{"d_model": 384, "d_expert": 32, "normalize_top_k": false, "optimizer": "soap_variant", "beta1": 0.95}
Below are experts of layer 7 (counted from 0) of a mixture-of-experts language model. Rows are named router (the router's row for the expert), gate (a neuron's input weights, with its number), up (a neuron's input weights, with its number) and show model dimensions 192-287. Each number is 128 + 32 x the weight over its row's rms, rounded and kept within 0 to 255.
Before each expert's rows: a language model's description of what the expert responds to. This comes from a sample of Wikipedia text that the model never trained on.

# expert 4
What it handles: Short lowercase word-starts and fragments inside foreign names, species binomials and coordinates, such as ng, °W, dell, Leptasterias och-.
router [123 113  38 156 139 185 119 117 163 125 162 148 150 137 130 110 145 148 106 115  85 165 123 117 115 119 167 148 179  60 167 105  84 153 137 142 139 190 109 132 127  93 138 109 163 138 130 135 143 167 145  84 179 174 169 111 140 137 119 119 107 143 184 166  62 106 141 121 109 152 112 178 123 102 141  69 176  80 150 151 168 105  26 150 155 122  93 115  61 187 122 146  58 132 121 135]
gate10 [ 67 161 127 109 126 135 173 132 134 153 144  92 102 106 112 113 140  68  98 168  49 151 219 134 102 119 154 182  78  95 155 161 141  98 142 156  88 152 139 101 103 105  72 147 143 137 151 160 153 131 188  45  92 165  55 159 156 106 162 157 118  98 144 189 116  54 116 112 103 110 140 134 100 124 139 119  90 101 152  64 109 149 172 120 134 154  70 110  89 139 160 138 162 159 124 156]
up10 [106 136 119 131 119 138 134 106 138 160 117  87 108  72  76 147 117  69 111 197  84 155 178 135 122 110 126 155  74 101 131 179 171  64 133 155  98 130 139 127  74 117  61 143 117 165 136 218 128 151 208  56 143 171 123 113 170 107 170 156 162 110 141 162  90  61  88  98 126 127 162 111 112 131 125  83 109  93 164 123  81 115 140 143 104 137 116 109 118 141 190 145 172 167 101 143]
gate11 [125 129  90 131 160 123 169 132  82 177  59 115 148 106 178 135 133 194  89 145  96 152 102 155 131 141 107 152 146  78 136  92 130 126  88 136  63 149 123 121 186 167 138 130 126  99 123 196 115 161  98  86 127 106 142 164 101 167 152 124 165 107 114  94 169 122 108 150 150 135 157 118 200 164 111 153 188 187 178  97 147 113  98 135 102  79 105  91 127 124 190  98 158  99 106 170]
up11 [ 69 168  66 150 152 131 167 112  89 151  41  78 159  94 101 162 136 159 108 118  87 145 113 137 136 119 128 119 129 130 116  95 161 153  71 163  58 129 109 137 187 151 118 146  97 119  89 150 136 202  87  55  66  98 112 131 142 155 147 128 167  95 129  91 194 131 120 146 105 144 189 177 212 118  86 131 188 187 163 103 147 107 130 146 106  64 104  81 171 124 132 106 177 117  70 173]
gate12 [136 168 100 160 136  78 125 162  95 135 157 165 128 177  62 125 130  80 120 133  58 124 158 186 160 134 165 143 110  93  92 119 107 110 127 121 121 121 118 128  64 130 112  67 151 133 150 136 143 135 140  99 130 165 119  99  98  96 180 133 146 146 183 175 136 136  91 154 161 160 114 156 157 174 169 125 117 144 163 132 125  88 130 136 131 151 149 120  52  95 201 167  85 198  97 138]
up12 [152 161  98 139 102  99 127 163  97 113 141 168 143 167  56 115 146  99 142 127 107 145 163 191 162 156 182 166 166 144 130 120 133 166 133 122 129 182 113 163  64 164 129 103 154 145 114 136 135 119 127  76 144 186 152 157  70 125 199 134 128  88 117 152 134 148 126 205 182 183 147 132 133 153 161 129 145 137 164  98 121  71 134 155 108 140 147 146  41 112 191 166 100 216 128 111]
gate13 [112  79 132 172 185 131 112 154 100 182  97  77 108  49 107  47 127 112 125 144 114 104 139 154 155 212 129 163 100  95 102 127 111 196 141  81 181 123 146 130 120 113 108 130 122  75 116 148 170 153 180  41 131 125 163 139 158 171 161 155 155 109 162 165 113 117 151 129 144 179 114 151  96  68 133  89 210 115 200 110 105 129  83 146 139 143 100 110 148 102 115 106 100 115 151 150]
up13 [ 82  63 228 133 108 134 112 154 110 100 152 157 132 166 159 161 131  68  93  99 148 161 132  95 109 115 193  96 159  63  88 165 149 168 102 151 174 115 135 104 143 171 134  95 148 130 176 147 123  96  97 211 129 112 162 154  83 114  97 113  85 171 120 126 121 123 166  67 127 148  85  95 159 135 111 137  99 149  61 146 124 133 194 139 164 113 113 112 101 146 150 173 158 134 134 127]
gate14 [139 155 137 188 151 110 139 167  90  82 120 114 126  36 134 101  89  96  94  91 170 130 125 164 111 111 162  97  92 155 122 105 172 149 141 101 102 139 109 127 101 150 144 151 150  78 158 111 170 134  71 125 204 166 155 174  90 102 136 162 119 125  86 110 131 188 110 152 125 123  93 141  84 178 120  81 140 134 169 144 143 194  92 152 161  94 104 156  99  99 176 166 134 154 149 140]
up14 [137 107 103 131  78 118 119  92 150 136 129 166 142 179 130 107 141 154 157 166 109 121 144  99 200 131 123 145 121 108 164 169 111 101 116 146 120 101 163 150 115 144 136 162 153 141  91 119  70 129 147 172  52  94 143 104 116 139 130 120 128 145 161 137 144  62 154 140 128 118 167 113 172  76 154 131 101 151  70 146 120 122 162 159  91 119 147  97 174 116  94 102 169 143  79 106]
gate15 [133 161 109 146 134 150 132  83 133 129 166 164  92 161 123 162 151 130 104 186 100 159 121 131 141  92 113 119 209 123  84 140 173 135  89 115  60 143 156 135 128 129  99 153 160 102 102 104  48 110  90 117 130 185  88 128  69 133 169 145  74  81 162 154  97 135 131 117 134 165 147  51 111 108  65 163 117 100 124  92 106 183 148  92 138 110  55 120 112 177  17 147 127  99 131 123]
up15 [140 124 122  88 119  92  93 196 130 172 128  85 145 124  99 152 104  23 136 113 145 159 132 119 124 163  70 108 160 151 136 160 115 145 120 117 173 119 167 111 188 105 153 145 106 183 104 123 158 153 146 172  97 141 219 139 156 136 115 155  96 152  81  92 161 146 154  78 129  76 172 142 113 128 125  58  85 136  79  77 131 149  68 107 123 101 140 165 209 126 157 121 145 135 158 157]
gate16 [ 80 185 123 138 112 166 122  98  50  96 142 126 128 107 102 152 139 105  96 129 155  95  89  95 149 150 119 118 234 108  55 116 114 123 176 101 142 103  67 100 104  98  84  96 111  85 109 114  87 121 136 139 160 150 122  89 110 122 143 147  78 107 122  75 127 155  99 149  77 173 143 131 147  97 154  67 185 140 109 156 157 166 101  86 141 118 126 166 113  87 174 119  95  84 191  94]
up16 [166  58 124 123 136 117  99 139 192 102  98 160 144 185 111 106 118 153 131 159 103 148 162 125  89  84 155 129  44 144 211 171 116 101 124  53  89 159 134 136 150  88 165 142 123 173 161 126 161  81 111 153 131 142  82 161 131 151 167 122 165 155 131 162 111  93 127  92 154 154 125 129  93 164  93 212  97 121 124 131 147 104 133 144 146 118 153 114 142 153  97 131 113  98  62 139]
gate17 [158 111 113 116 149  46 114 168  96 100 131 145 172 165 147 143 134 112 107 109 106 162 114 193  16  84 139 164 101 103 140 133 100 135 151 121 166 159 126 143 116  90  93 105  99  63 137 131 128 152  93 123 128 119 114 132 166 137 142 164 124 137 146 127 152 123  95  98 108 175 135 159 136 104 128 147 148 142 123 106  81 232 142 122 144 138  82 151  79 125 193 165 132 130 148 139]
up17 [176 240 130 124 130  86 118 163 148 144 108 132 119  95  78 136 146 127 154 109 132 167 162 150 136 140 126 117 154 141 145 122 107 129 122 178 161 189 178  87 139 149 117 131  95 160 100 126 124 155 123 137 145  60 134 148 105  39 111  65 115 126 124 113 172 181 119 136 166 199  95 157 126 117 162  85 151 129 149  93 169 152  73 145 122 141 145 141 134  87 165  82 181 170 110  99]